{
  "experts_per_token": 2,
  "d_shared_expert": 128,
  "activation": "swiglu",
  "router_score": "softmax",
  "balance_loss": 0.00964,
  "lr_router": 0.000607,
  "vocab_size": 11388,
  "norm": "rmsnorm",
  "lr": 0.00436,
  "beta1": 0.95,
  "beta2": 0.98,
  "seq_len": 512
}
Below are experts of layer 8 (counted from 0) of a mixture-of-experts language model. Rows are named router (the router's row for the expert), gate (a neuron's input weights, with its number), up (a neuron's input weights, with its number), down (a neuron's output weights, with its number) and show model dimensions 64-127. Each number is 500 + 40 x the weight over its row's rms, rounded and kept within 0 to 999. Numbers have three digits each.
Before each expert's rows: a language model's description of what the expert responds to; "mostly gets" lists some tokens that are sent to it at least half of the time. This comes from a sample of Wikipedia text that the model never trained on.

# expert 19
It responds to: Units and sports numbers. Unit and count words after numbers, plus scores and dashes in sports text and tables, such as minutes, yards, million, 6–4.
mostly gets: " million", "year", " kg", " minutes", " metres", "×"
router:538555479523544448522558508468533460526516506488544495572568537456473441519446558470432555541467450565469521547494496510477476491477439457513474479474471423524504485462448537470497510476514495
gate4:481494516457457493524413542449535472460453565485544444489509480443484603507470500500493519532450498487440536549483534521495532467541540489481556562449485461426518524539510514476431515511467476
up4:545601537504496552530474519496461496503453474545522492545522542504510508422514471502493510496485452450458558531518534536472546425523473536471516507532459518548486509494491558549476488527439485
down4:480508528510475470570547438500456437458559452563477548536452541449411542539515433513488546526467497397436499453475510486484476564502499461491482564476520529486484462497444447462406529446487561
gate5:553488518477523609502511487445528490482439518544538467443492474390479488442484537454479529525522530533520537540479467465525505447454444501564531529487509512504455472478527510443526502525483434
up5:498553521546463510486395487474603516558404459481547495527550468459486489503462500522452497502480535513424495432545490503537481535493461433517502530439476484485473463528549519490522539571480508
down5:467504479433463458513470504502459521509470432466493476486506547494482477509446547459500501532495497501503438470525511524541528529474538486559475480443522528523433457507472532532517548527543457
gate6:542540541491526409560456463571479538494497468501522489520503556502539466474508519492495517556512556527486480531496555447417562574442489509521485447477406556558515452526543477469506589519467495
up6:545553524465522442538468467525516524482531502498538476512486532531516451504499522502459515538519538520477486574510535448450478569486481554537486475482452587552425496542564487510516586498488465
down6:461487521447551528482421504520526508498517511467510460504471527514605520551531447536486472572543542441520431539485494424404487558507487525415471471594476456511550540517601508501507489475497519
gate7:535560503577564494435524523566485461551540504532466497515525464470506466497468492486488455478492541486536491549531496497471482472478526527464476509472429526536515446466536534499361516438537511
up7:436490507439437454546451472435568542489460452504458522477434486513510533504496527445510567511496458523451517447485502490501510582542478472471555517604507462450480481497474498521574454493437429
down7:552479496502619494554591514447524555552466478511521507474510482573479460432536485464523443435524546500460465437563446446514424515461505460568444531496492523504482500488454514530450454500460580
gate8:583497499498446469490449520498451574564498538542505556466484476402433562515462508341494520544445534488496492480466487443516492487438454507503554469509606550550537506518486490469593479491480499
up8:441496512546544532519475486505501487494531484542547487527514507580501505509480523606481513421524475518500475504476448455477433528508466509502449519508412448410488469459494489568396521479518488
down8:493518522542456506487533485515496462511582522538556462541506430460515513554506434504493489469432521455507489495520506464480550540520445426508527496397566522516509508457552475472501469528486526
gate9:439522484438442486487466479416542566479510501477496530502591467528434494521453462522516515512429502577496440501482468503492541525497521492427496474472546427568472513531482531549513467542513507
up9:435483510446443471503478453446570588510515495448495513508556450528428508550478483556529484563455491577482463487466454495458510550484543505440510494491545439594484493536514492554521473554530527
down9:498419491506544469529561544546597491508497462479487525495448549532562507530459489455516373457445534481472503535507434501474396442577514468476597480517522442479493512562503446510468480609489506
gate10:532537478457570440511466537477446482474465500466557426540482498483432506563496571535467535485476510515507526517505533431499484474454445454486468472488440479527524552502533501448477532459478530
up10:572495473468549490519461498507430474528438498537530425486460564504444528499469512525448529497448497512523514484470509464489471462457452476505493513488437510519510547498524516456491537496457517
down10:531533471507522530491466554414513487454533505475537450525554510551468537486518467493537442520457544486473535555537557467539492458492466391507437513441486428437578488546524456566456531536534497
gate11:460496493468486477545494572489502480491508462515506549543529503518518571440489528498547512616491459474482483536534500576468424478503500462505483522526517405510486433537549518586406527516412436
up11:521539509432489473492539533488507500462504483485509535519497519510398493526424409474506491496466529519470521545469544503465523493472526452524534489477494546545541532536533494488477508526529473
down11:539535505541516518399462515571483553421493515446484385441433476562536485470576466524523514513608485512511495484515521559446487535511530496534531461468560523457522466514504491452470548510477472
gate12:594550539555505531440478467552459525488472493513497485505488496517475555527559485455504552438455425542487485545503477511544490558560438535447506532500467465489482466570541552515578515525561426
up12:520502478497452458491534541538539475524593490439537483492525460439494459527472456486478463464532520438580473538492431471551501518579479509550565419488544558497539449502478434502445550508506440
down12:536502450506549533483457508512442479521502499522466469431539558402521490522510482474450436450541504500492524494409511547586555486503502477439518547462498449497569495522469409506540556458480536
gate13:419508470520490449519523481468620434493457493490514532455551464489546520493510487474496489528477463449498443553482526445492427487512489458514481478438489529474467516448534460444478459421513484
up13:521477533516506472510463467492534442476536482571513465494478446560577408531530419510472437498484604473532463530545527532531479552455487527489445480563464528520492509481533474480491558516551503
down13:480555452555474524552528491526458512468505508517492422467492467456510439514517529514422535469431472512513469449520441511510529504498486467543516473528485517487529509546490466415485608472511531
gate14:437428507446563513595470499496488507506511518567503391511505531471446482465492509484497513418552527456562413484504484484509557556535474489473478482506476523615520449515543488454544589501515456
up14:577565502585411497396533503531541484551431491429434536492614551555521501508561474556574461499536494502452600513500495533527518466434514453483531500475521453485478532536448485543455450496542451
down14:532539491495446531446546531503524352491425535469455543538561553525525505488524500494543421463426504471577512482500444551484452508476528507505515531523555470525455495525496583479505570510481542
gate15:500477448485496561562475543447444508517483510453452509500542489520494545489494508478444540549543488493504615462528457531482492504577544482465445479506554521515465495508478519494527491544427505
up15:486534556516519426479530449589525504518503456543513502493501516498512478513539467516535481468432566485482413494473552482506494496463453489575513513534440467501538521463523516488441464463617499
down15:526495497513517509505437488477472581440440479515562500497503526516493507500537452468520439532494488514508488479456440475446492381504473544491497601533567507463487483502465505420548539413523518
gate16:496456563517560497471525479496454499580526406522500446500449513481507509477496531458439580489456461597472543524479481540436504441493499524492508573424490500513481454449484531496513546443513495
up16:482437521492531470492510513440482500532511450541478487487429476477539513471458546466500587474501429575467545533522475517455468467514506567488512521415482470484491453472447528514501521501500475
down16:487534467574490423540443480476497427436498496492478487523483539533494488448481469524476517506538531517492502537463550536504629517545461440504588499451537473506516546524453500521604454534502554
gate17:522453521477518493501537496488443451558513481478501473495496524498514383560487535502552534494441508493516487486451543504511431486541521480519502515537491502520474577505549566523537489462461392
up17:479466457479540451454549468483460425481480476527524526484481461454511413399509493474507494506471482475467382474516525524539473488577535453452532487528470451524479516573508495549470486451518427
down17:582506546462480499439480595504525502484550485520484454459557470478502453460515487507521508459510534531499539550498461521473558462457582537510515564502544519529515466574477476541513552513485498
gate18:555549555518571479528468519527481449464530471543549470530479467554515607524430407477464506499478476535462499490457476503458483546452507485478542566476604419477491471484504541513527496507504505
up18:594486526494508500537480490516523444462455490497484442513471557501569551531499483508614470567556443509456565415493492471550510498524524426514583521508501508501477464525512478534546526484562557
down18:477532558535489507437482468497466423525512482492518543487492541534526505491490496551505598462486536458537478486467489546489510521480526425472487471541443485485549447468493516549545443495523495
gate19:564490479478503552511521459519565532556558510489558492438445528480552472464473493492463568437539527524545476461462505432452472498512483515472490525490505499492512443503467487580493470492455461
up19:477476483437535427520492473555465483501500508446472452469511458511502508541498542590522439542550482482491512541520453495461466476483463486493513457503391543479493490487542515463507562539598480
down19:576542484515514488523515503537454455531458464521520538520442585489406554492469504514485504496487466577460502511499571487468466516524525478434517427477505529419453370500435493489508542548453473
gate20:399542507516459487550504482464510496497458524472513479448476452482520532479448544507544501468461472574514538495447525428484522499470434506498531580515535423450583485516530548461477424571543479
up20:567473537456557519514538494566483518517519428512494548496491550477484453529539427465476471575491513415503445503489480594486532495519523465462506417503432581583450508517483492504539539447445451
down20:521510496491483522468419492536499433508538585531537528481467483499546564467431449548487557476513514446524513482531600531523555589504510482478443538490446488513547423490547545544464488495486424
gate21:540525481525550573470529538537513474516506455521579530498601503510506536543512547428436519468499535435484550394544561472513426469466508492486532506455492475481545476539437493398521517490484472
up21:477496483502547544504511538475523510487487488534538490512568523505507583485497549472479566452502553483502524422513531511476437479438451544537546500481471494546507448561485505429598517511492502
down21:525463580521465490490509494516594445494528517562511463483475493505590504505479468491501477515501540495477484456512451517452454474450454480522530444479465524563478521407544446507460446495482453
gate22:528515463483475481506437503529507406496488569509504468503514514419517463527555551517466457540466523522434523461453471503442509468551551434494512487548462531496480513524543490522468525482515393
up22:443497503556487559471543499564509559513488457511523484503466500578497516558448472464495571532506532530491503519484535459599504524520489612528461453490562549513467491439522511453520526546508555
down22:557477526514472510511444550489549589576464475469492470452467449469517388528488492486494480508474552409430451532508540542488477558479497533566534546496557503455444484579561485533540549380499462
gate23:450494434436480544520508541488542460474531516492548533465528514500532485520528519561495455438518500539500471515463444476428529517376526510445457423464465505436452486538485511493552537467563582
up23:539501542583500434466528479501469547528472511522484485470500461429475506508484501420554531554468516461478498506554525516577512458634487508510529587527557504552512518528488453481461479512468403
down23:525509563468513422484517553416526440478470438475521478528509536514422490477474413551460526479478476462486531459498498538510446523548470490545520517494472498437389564458528542476518523469433567
gate24:509496508446574479512502578521488455483498521386496525537438426426473436548520570503558493468531481496530461463501549482444463486527493506407461560468554442488515448518581498498476454566511559
up24:497544572479447522507514483460467487478501435504538527511491437550521453530558483481497473513596556512491458558453531466464519410559518537539499433537408489451488505464463501451461579468549510
down24:499467575498447589454509492416490545488504569435553504423508513451505482492542473459556488482484504518449493506486484514514420465525495431474578513449459475494477530560463526441498476498497478
gate25:546596503497566463500439469461550538564552445512456475528497541508546478513498526490399535509516437484482481532481553484454438581505559519544489510552510524450542580510387479547414450454495464
up25:487596588493558487484521452449533528567531462514502456558455480503567427504520498490413460519506473508488515492494550466509472526519586506536467484516535529476497562569316498545442428480541479
down25:595529458515469492453517554453505503442463457532566446539549491485511524510521423476558524487476515532531477465519522528492542565478513486515473492470509432460531522499583442553521511509535431
gate26:465507518566528554461554514520494514495565442583382455481490509496410522501502538505496468457552471609539542577471504487496473468446484534542517496533428406507516478449497507529474494513504432
up26:478499492509483526447537502534480464485603489574418501457592527529511484442543573473578486446497470521532539506510481541502484484520480465474496493548399475488476448455498544525490473499507480
down26:506454534478484538468520573521515513549482500511499403489470509619486470469510523551556556578504498460472506464513427477542508466466543536427528490488462426542509472500446415539526422547464543
gate27:483506553527536488550526525476449459560444408488535508512476460433505474473515456490482424437474435416504492512520387518422518485525492528559454432495522513544462593551483453517506449516527516
up27:495482548550568460545511505493466436536488370473499521531512483436509508455480447517511415479483443457473508501485375555434526483457506485559452446458503518544474603561465442536527463514518531
down27:444510492539438451447499479533491446501547554474467471539480440481458516493422518555406443479525514496527515499455485488538515487592513488462464449464540530523513525495496528505573453469499508
gate28:509477515492506510537518453425489494509462509459502467538496475440479559484574507528533505517476545460517516465545541481456529450515472430516484507493502465506510503509486502437519513466450523
up28:497501513482476470555469564440542536478513473553531464550494444522511509479432471451571533507470439527545477506475572556515499592458482512489520489507526493495467527477543450533452560522483538
down28:534479537454480499485522460438494487434472522464424416446470441552561480515476472472491546558451444443538486490503488586522502526548457568513510468538524518516480531473528521563510552445458513
gate29:494514527519553514441523476509532417565498540446517509559439560544507507558480513560481583538410557476465499506500463448393539530480493483520511517528484568509562480503567598535444429484501507
up29:515470504514437553529464573472486533537519518497507531481520418532486501471477496448539473482557468564509530544503500557533427489537514496492411411468459448490478570541462417471432573552542463
down29:580523540450469532580502442455511493527553479388561516491549548451509535517498488494553534529454500513493542487427517492466512521463497384420501460471491538451455452536472420574510609519512492
gate30:498483470557457467471509594491520512533470441504479538534510435448502451459491509511503485534485527489490426498518466533467491550558418469489522492541427517486457418559452532493514499494476503
up30:509462451499430504522499477440471546522556516543487438522525567558458468519517459482532487520515521498522519570496472518440495450476475494408584461509450514419494491437513490493534490514489498
down30:489488550498489578520477500483522517564497493525505493454514509427519553507606496564519503539547433487492484530522503585521483439496482592593568545503461463448474485543526485547501511514455487
gate31:496451510517508512580487489502519493521450563522493475470567492437458517513555485481517519440451507572470505481541430579440517559539513582507553521497512538518480474520587449485537502505537527
up31:469509520515464519433499553446474508495571465503504491477487502557596552480469517489447491595544479442516482479434527491480489464454474453488444491525440488495560566487465576527463515506471478
down31:544484440516497462481562492522503517546530447455547533518528519466568536511407461555581517497462513462480478487577485483459478477476540472537468486437503471497439494567447506442486459447435508
gate32:492483536468504465461548505428533470412464482490454513456535517493531499529481495449511530492566467464394442540484432491481499540503498540420530420415516483544448515405554482542439500435468535
up32:482528545475528434478497544458481508536428474491504470486489457428558488552502409463410525533583490545475504462525445540471527534539552559599540546429435486522424512514577518496470439419489509
down32:523528455471512566543432535485431442493465467428573590510522504527487524540415466487495535503560478500522482504499509483496467575509448571499513511489488428512491546539515461574501437464587538
gate33:529529440461573508530574465508514467489551549504547486469510470436494455479471486464582564471541505541613445487550462563558488493482492514532513437441541524437515537500527469477492567589503481
up33:550491487449520470541581502581508439507567534522578488470522463465480518515475474514575568502562515505618498502522511508549473470520514498523486437488544561532484544507508497486486563534502471
down33:531461511494624483515508486450529439480499539529444581517490551536500481500536502465550492488510472452482435494515491425449518532539437503546615396567513556503548484436538451582500505468526490
gate34:439466501447486464522511499423497490510511528522488547522549498591490464439394518430570543485483398457474449516544518570487520502508527471460541510503480497503436510442534518463463454550529497
up34:573542489546531530491501466568521538507479468482493481480480490404505498557592484540452446540560555554525546476488479453547502491498454513504469483487515500505571491562442467514525524472468534
down34:518448534531533454452499445478508464480490481435407487522546461453521475543571531531503532544441491500440551572520461504534481590532471513486494488436461436506503530547452462465541452505517490
gate35:504519478546451488418488476463507536493507377480524557527516533464436460482442527497434560481500470476511519505515508497456456468468463510507577465510428495505415484519530513504572523587528493
up35:505559536546442520468497479491471536513480426548534484508492515473467500562520579449458462503486537515446521523535588510508531438520461432537528483607503465509417503455557556548532522530515497
down35:484521504455605475510557518505451487478513513476480539511475502549564515574504428459478509428503517522572554496529548484496445481515515585509527543506527535492506445613530523556444464493426501
gate36:426480510478550553526439471471568573470541516462557585519501471431507481476550515435492531575495455511494521439487411504511481519467528444447448493446475552463461521440482472458557537522464438
up36:583515490534435412490576505530426435515456490503470427484487501554493526515479545500519507439487535473470488566539586481559477467527473501531545497532483477559532509541520533525446485493524520
down36:524482394521482538539494433554537475478429486542383546528546509538511469556527493548476469472554541569468490551538510502524461460463500507512516409492475490579493547510412501519451524439439558
gate37:478513507505461469528431535506470462490498477473547541509529548444488454560465502479528475569463446466477458556495546461512462515460483404461502486516499455515485474491588523545506439464448464
up37:523492480540548528475550518478518545456506553503469482507502479545530523428536491557475514437545504511537525485472492536521579456564500565508461556475517499535550530509460437489472541515511540
down37:443437466501526548458501526506471536512437529537488513568453445499570480542503531555500492479457453530523445529497499481504520488472536565493517476507471538550497522429443503530498518498568524
gate38:530489546433511483533456529461440480473485489507538500419511487395525512539474480519507538476520486555435564524495495476545483516478511515475510446452598500528497432492477506487441556544477437
up38:568495539483529552603502495477538491452491490436471487525493534484503553535425442473565501525473476516431593482545536519547455498433451431383447415449523503476544472450535518451420553563524443
down38:535493501460465515421511521513559486493512480473471456464521471543491464513525459529396494551487486527486486428512511594449517480487509411462526516492490530471509468542472477430472478487481523
gate39:507448446533521532449508520492447468485473530519417554544522473489498545515534558587537570494536451483523544549485396421496467457580473515473477572570573476507484464447472497490539501510483450
up39:606531516474509548481418521483564446520503491540494503487400531524470448510414413453500461542463523485519477471534542507508529483487490509471569482488493560494461516539582432497495542484470559
down39:565538551527470490570521441497451468496481503576456507457546468494445468512517592469475503504501505504440474453498581479489500493529478544554472539571535454490499451560522509542556474435507473
gate40:593520517472521429509547517441496482487460608537462493523537563491420446437474510516515478471485544545479525441489484528454517510492467436476510472453501428461526543549518480526525466475587572
up40:520510527545483528446461550517490525449490523473492563474519513512576528548483499480486530558506523508582477502426533464532515506470504486507544537486509628450485439492519454473489511463513456
down40:494532550515527507493515576511454484501569572524522524575508527428475563486483490499548559513489461434568538487467492500525512421540521509484499575499568528528494519457420624546445477520460483
gate41:480505520515561451565509504420562592526530510474553473479506518501423521572375527523498522514497475489519499531539525466421522461483543441476533437487490475543425483499554497607530536533511482
up41:455546464512487542500438428567478422480469474543530533504538476511561522502543451466478482474462514502442460486496429524600440524564502598455477525494555525502561511487451455460464461525530509
down41:507518504507477552452555464455461483512465520470522481506408463451402546555577540497492477488451445474485466500555481433543513478436403530504534437571490462502457494516587411489515518438439496
gate42:504419451497494546458513468520480502555460535444503449485578563536491426439387487385484474554497527466477497520492486496623500462503502476539559445568469515482479460470430525438458574543506485
up42:499430437503452586494521462557435505590451551450504499479534541510512438417429476394460438563506519459463462531522489462603509474509507473492573439562465507521496456460438507479459544547531472
down42:516522415555522409478498479471466492436501507593470536528375503480505550581482527505525530524501482532514556464551587597507504512468534516505460494535498550474515471484508487528486507544527446
gate43:505469480486473584529535477474591524457531412493512525499535488481490476458415478503472441550442498474516474530466472396491433540448564448430526497470509543521498526452465533489498519507531550
up43:508462459480522431512477483589420460506522508515537532464525522504483548487531468511559514521493558488502496393512519574466529505526450448554533530458505527490501575493541478551470522427467449
down43:516459519484568501529552459498580498495488487533440509496416497461537551541601510470505536556501542527530486466522463452437571554553498463460387571510443470482513553539452514565575582423557464
gate44:503456519515543443487581504523429485484590508408532432509520498500496532499475536516485451484474459529465500538473486445483501478521488490559469458458577476526479458488555462534552519533451490
up44:495460508538531447511583537478460435479532461410555484503481461504512515513470532493509483469503473460468544556467474440479484488525535491544465505508513469536471380554508514514520515526439506
down44:468494477535486563592493502522429471482527559426579544533542543512534526458467438502565462442522477503494489508570491499499455467538458466518501468461494489498468557562564543530451521512507444
gate45:504543434488455569488525499486563416524458502490569456514451534516539536453590493519569522443566521489526482451449517463504535532444504498521499512562451552501535437539522579525546514408521503
up45:492489491492454499564545500501585419530508463456547487451562448508517521438517469540507510520494457589539540474492451492553560488463542453421494500517558476468506474554483581550514480485527532
down45:479514543425538483559451523489471502521510521479499441449555442452516458580482568546505486539503470492508444439492509524489552485461483582498488538419468515450457469461543428525519461499509494
gate46:425453535538553582492479488496583452505501510492543485494522454482480447473492554507528519481531465558494522533453553526478478475461495527427533464502465470528501548457521442503505611525398411
up46:517540458515570544493480516557526504505478489529509482506531449621444490464492548505509498475525456526404517522471469550522500468487441459435466552523525508541470536508497503532419598484464403
down46:466447579475568504559544460470469562498542536552488562451468486511457468493488506515467425504500439506499471445536463483497527500531521520437534514452567528472438536488450467519485494471516537
gate47:515520581528518436470490488520479487455528527521530478455511459519502521526526535467499475524501502461489473528464468536537494483479430494484519467558517563500464482434529520468499468569560535
up47:500532547551572507426534507530451500490479580482522526424545505497448476501502511535546572455476480482504553604478501569509496558537519457494497498533479485478451512425475464432462499521532458
down47:488504516521573501516580467440469447468467540549499429499469534509476489514512526468499524552430419576547465521527512513454489550481529546503512444529488405489524466486462538466451477457508501
gate48:481451515506525436462528455447447462483473449533481522516531485554582467546490537522475516509422500516471501494579431537491471449536491459517533495476476452519459503488506448560511571454534533
up48:555465511466510467437521523508515448549512406483487573553510502494513590543489506455501567475362504491475548480519487473508416534447527439474450383470517494496497483536470469518487559495539577
down48:470493433507513526473511451459512490511561543519523487423501424449472483544476513453519544474488497479512477521520571531445464511494504483473391508479487463478490568493407492574465510465555495
gate49:481418601540497540509525511504507384514536501451548516528499491450530502529485463543552498480600469516543491503465470486432527484538447499509492543494536444509457491504492498463438522526584468
up49:432597480440432446449476492485564555507498462536463476511510509486462456457511518411495501550422554470437455572539546552502478534477530450543655461432525476535508489432483484573549576538422565
down49:436459469502493500521465539486492541458527548519489466513495498534467535461529510501536506525537567467530471560483494517533491550437468528476513418487534538494454500535558480459513466450555444
gate50:617499514496541478542487524438579546489499481572489490605564483530550494437495510499510503518577415546437438511461524491533526508481512438474490509525467535482504437494524621502499463479520491
up50:548524545485559453485504513477517537474488543538475491563506486508545532475507542471511528495545488541407472478446449559541558521491570471478515451545477501478522346482524563498527485529518424
down50:508577544525473515517548472515581529531466477505458450487508456564476493478619481496472480515479508488476487422479438502576519557480568602504494505538476476473408577473433505472504511513500514
gate51:484584491497483462485467429483549529467491502483510511510438507512564488500416499478553565593521513512483511473478491526412518576476483492473442564519509534545564504515510581533463492481471503
up51:542453558471506493500552568542438505557493565537552487525546559484454510535588557503480505435490530465497527505581463492593496504499516530514513485506482456471414485518503435474525555547540491
down51:471566570514470550543486531509560502439473499488573556485462536499522505535497539499560561496446491553501452460501606567522528416580532454549564556519505575464465527465506518496491530539521486
gate52:482428542443560520516528473477502454584538507499523421504572512471396413417507517538537487490513513504565539557546501522520522406506513466557510491533594451563483500485524406549533451492441468
up52:530522487473485530401479425554529503457553536528516458565568587504471520489534561440516489476509553473495491426496462473513479485494487481483456550483486569527565515590457480470472478393466497
down52:488392575519499580595507428523478586485484492471541480460543513488534425546522478464432479508558564507520472535504484539494577554572446509496507472529498498537477560478535546509418520495543419
gate53:518526537511519514552469496513539533510474487490491596509483488427562455533503436571513456513493499492464500502558468498442504536467444525451502592447502460513514447471493505547525457537465443
up53:465480470483467523452511541498504442466520538463527410504482516543443476550492590474538502495540562479540453466443489521519485480540559475467495406490459532476518533537543512486397514476518569
down53:428467563449509480533493465512545500504521491551451474562574502490454526499615514483504546498540514521487482542515498568493498503536530489448577444527534433452474532511558563486503608528459558
gate54:524583467500432518464505511453454450478474583424529458494491536497556498538495480470452519568540557509533515570479470528489476513574545512507550541484484480512480586435511541504443517470485409
up54:502559442535468512489498506443465397480483536451552485484488515505454459525488497479471534592487524479513497576479431483461433536522502502459460559466483462522446545467538563526430546483504392
down54:484446548501489522506513475452545464474547551527600428448481528595508486456497459516550481552493461529532534556486500541476516497540542515461528522448484533519471489515567529526519481528453523
gate55:479528474523524510414498512484516460524459511525534495500578514495512499534455440473514514494502511620490545509487507522454538529516487523434467519411575460534542495491527381456520454564462517
up55:479528410469533529450538521493532470480466537516536509527537524524510533507429471477524510507489487592484501521503494537463534573491500519445414542473576451556575493516559382476518447522486546
down55:493539521553465539482477498506610570482441523489464484520472425545504461439487482530531502543537509447507470484530493459487483459479525469422486473494551512504414519542635496549565463452444595
gate56:460545528477548543397486530442536426502550511457524594536513570517432499533513475467487506481469479506520512516502597516447516518501558514507542353511491446508525509496518520511485554451506480
up56:506511507466551533387441519467523493499553506490549569583496584517389492536514465479466487466470475553543503464438568494478561462515572537516506374488479476501529527498526505502534505460529468
down56:403538483459488541503564430533510531533551534510422536535566397496500519474440482509472510540486519493550438518557418502438438523579487518504534470500508454461511429444547457541499513483423506
gate57:463486528495482549477497508494560509526508518503542529559505459482511474470515522470501521502513483532525542535544505508431479398571482528531501476571441481530509446527486548553400461490510447
up57:498529486555459564488523521489516517512485462522491508584493442497475463427509508442451470528479412553500511511576496444457515476575468526475476455503470500493523498573488514521419456475516429
down57:468536490429469622491438426531464534499479487482433528532457573546526507550429547482546466462495491477487507458569486527561461471494456482550491511462552507490548547495496554448519461475461501
gate58:557562496470472465534515481513469536533509566457479510467540525435437457497502533509519497513517451585451467516502527483439480484492530458555505529481427535560556525537410545529514430447569432
up58:541551536481534457526542490497462518556557526526532487423491536427429487486421513517541472505511491575467492539505507478492493478477560490560498535504442514516578459449407543506509466420539454
down58:524533449516492506533478483481531559478512476536438490509488581517486542584489525465487485400531608590471552537476507423515557492511516464577587551477540480428513510457444469504509545506548453
gate59:493421389486495500488489554547526455511544539514540486482500491487518475547416514488465462500458505504500545497478418420504508489534459493465464552494569541506450503513499491520471453563464532
up59:499475426591460522506512500541529500519535509563421508622516492496536486411485540488464463440530432520487538441548477451529500535534501490463490541494577539498496527467468488574480550451479500
down59:574561493511454431454442526531547491569505543447477536502548592501496461490463473499579474484570487511537487517537529464486455496487534492548497519455537559527473521495472488463439496521510463
gate60:482515432571530452559512487466537510454449516457479540476476470493472496426578488481535502574513497548570547550479371480437512508447521520490461529526485482570564564486476503490507456490493479
up60:574559542552509492487446477469517487570536500495538473499490546522544538544500508529477438515525525517506526485465634512469455486526422594532465611490555457480541483505489511472514510565460492
down60:506556523498539477485510479558452478522533516469530459502545574466549464530450540514462471519500574458472544480474482512510431464487510487533507496513524518553523600560444492509468498495530462
gate61:464419524496516417502555563590505396575540516471491553534516492478442414490459533565480491527472498527482478487516503408446557534482457567551512458504525508498533503447512514502477494517494458
up61:465441574444599426522549568557483428500568501453512499493508519489521489478526603554532494535511518489543480494457495457444490497421426537605479484533510475538503535454467463531531475481503455
down61:483455494503564456503667491541432524543583463469500540535434473538594527510487458509490520433552513493515427540519482557456447409520563514496457560412584558508541544500471470490520544528515481
gate62:569498448495498455472518560473516476510487438470525515492509500484450467509487521525452496445493444447483533568569450440526490452459569484481491571525499478536464534529456537524514503573471482
up62:514501501532519533474503521458476417536483563540412468534501535542548525505523471539525480488498518576478455493470550512441495563455453485501496451503519447561490414444485497478503509574529496
down62:524529489574487544450495499557503527519467466472512392593528484449480497535452513468494496516533539517494518477452530482569478468500439466503479450489407420501504546592504473439490456520553536
gate63:461498542501472498546503481502573524534461504513483527554459574506483500467531451488481485533461488543507592568493484485503514450508479493438582502473426477446504464483463482520406497510453548
up63:460555485498509453539551496476445497493523477487538485547503506550483474509521580555441484503488498506420566473519516490524496556507502514452500552549455530531535459506443526428443535451490542
down63:452542507539494465522498440512500518491539482531519527509490504481463524473523432479426540536500509572473484506517465505526518496456499484485441541505530463445497462504501526469524412514491504
gate64:528549483472490495520482580570470543486524649497510490499460481459471518566492553514491457509464512533563558482521458416517387508475546485545472537477542514465583426418468522467446530427474457
up64:533490513503481487534447601530432586488542543516476486507430466526453539565473533590518487535497538529590559480461462429447448519463466525493478459518469497523525431374564504512522535487456444
down64:487476478509429519452564536454467517532505521487551449493519476536529507499512528432486568587447550480416581486518456501430457416531441462534506508528491529455534509466397590417492579549551445
gate65:530558460490512556411470544491494532559476442458451425520536474516489536533490529565504552466547499475526517529493546436496492444429496512496504507512518557527573534473491470556488539577518493
up65:482475509502450487518536499430470490509470519529510499423454556397580463524545484467493428550510524516448522499519494550454495577543545519464543496500509449410462498541485548486539447525490496
down65:514485499486497511457480560510539513496439451490422513538500507515515504499546562418485438579487427417561459528500478495511500526503517422500561497476486451480521500387580491569511484509504497
gate66:485458464473464504482449498477473506543505522520510530536472442470515485516530478571457500501501475509448565432560498528501513563469502537470516520485470509568500520515478559459510482521506501
up66:507528436508495457537452461478509501470496464400433469511555517450530474508559519515516467512518487477474512506556426533436479418582464477493518476453524473563470519511577504430532490442481533
down66:567453530543551558534567544523567516478435495518526562487480540450567580499469554575459520499427483626500602528467534530487524523518460487532534527536529521562548471481488489537468465528454487
gate67:541461481538486479555514535507531469454535506522525629551485445555474521481436486466533463496600457480481552450566482560515409494480469437481545464513504450503472455465496573495478536548403478
up67:510545529442504500439491455472476515517481499488479396468509533497542509495560530520458521477424518529506457529460536430505618544541505567477454546518466538437502526570536469522513469479604521
down67:480441403496496458440520502435469493417470561529485410494459473425497524538504555572460483466512542511464492493482499441530544499485548509497496424449467473505539509530481518464534485486496488
gate68:428565523545529457490556542501495509448514536524539490515420453545472469483469555491499501492466496392530482515523524509498563547511522491497504522423484543508397481485471478509504420516449437
up68:444521545562480489521576586522478524478489473511524414457493462496514498463493478569532543509430458513524488548505510488530519553507517509474428469508529531488452515507568439474484480551538440
down68:495500517497425469454453512535462489509485536481572505445549491531432532470512497447542499499502522540484530484442478444541531586500556493459480501512398452485418518494495548482545505521449478
gate69:523539457567562515499440463472499472506469533512487578455513505482481514509455492425510526507541487498478415518493534496484477512477493497474463470531571492511518509499544529457622530479514528
up69:559492470440522528504505514498484503550499516468488536503493497469535557529569544512492438542451442509504427456527480510482458510484496456476567418560607575490554538521530506497474420465471442
down69:432515535477495499565551528478500526458471537545498477465443498491543521592525558425482511497568452484511502573459508493530496505544545515482535598468532552498535576523523456539592494555480543
gate70:436490508451495445549567522508522473550545592561517536536551530631485508462496456529429474508510545510511417543455476448517448517412528428464383495513484491552523418496490577560515453442489550
up70:613552504532549494445424512492491530473458473431524514448416500441512487501514508460546560441552472442482504458519503527516520526599508578527564503510464521452486554430533422451476562512554471
down70:518538476449471514482533549508455512448469442504558546546461484484495535499490522453537512512530581481445540531496512497565524512521540517527506513583410596525545470474505481587480539508515517
gate71:529474402470506519497471535516497415481496550473537494514529483417511535509473473470479471462452512473519410518526517484456515466532486510504467609507433420504517469485527433600503509481477409
up71:464456416475508522550528585528450512476441498522461541473543496490493521535528497520477514519491588395556467558500460521495563480541518524481534554574494542528485494460605447574554547507426493
down71:485522469541454502430525509540480532490474444519468488514509534466417501546512495516532475476476453484542506461513512488428485535521590455553510522498446489518548520499426574592465489491506515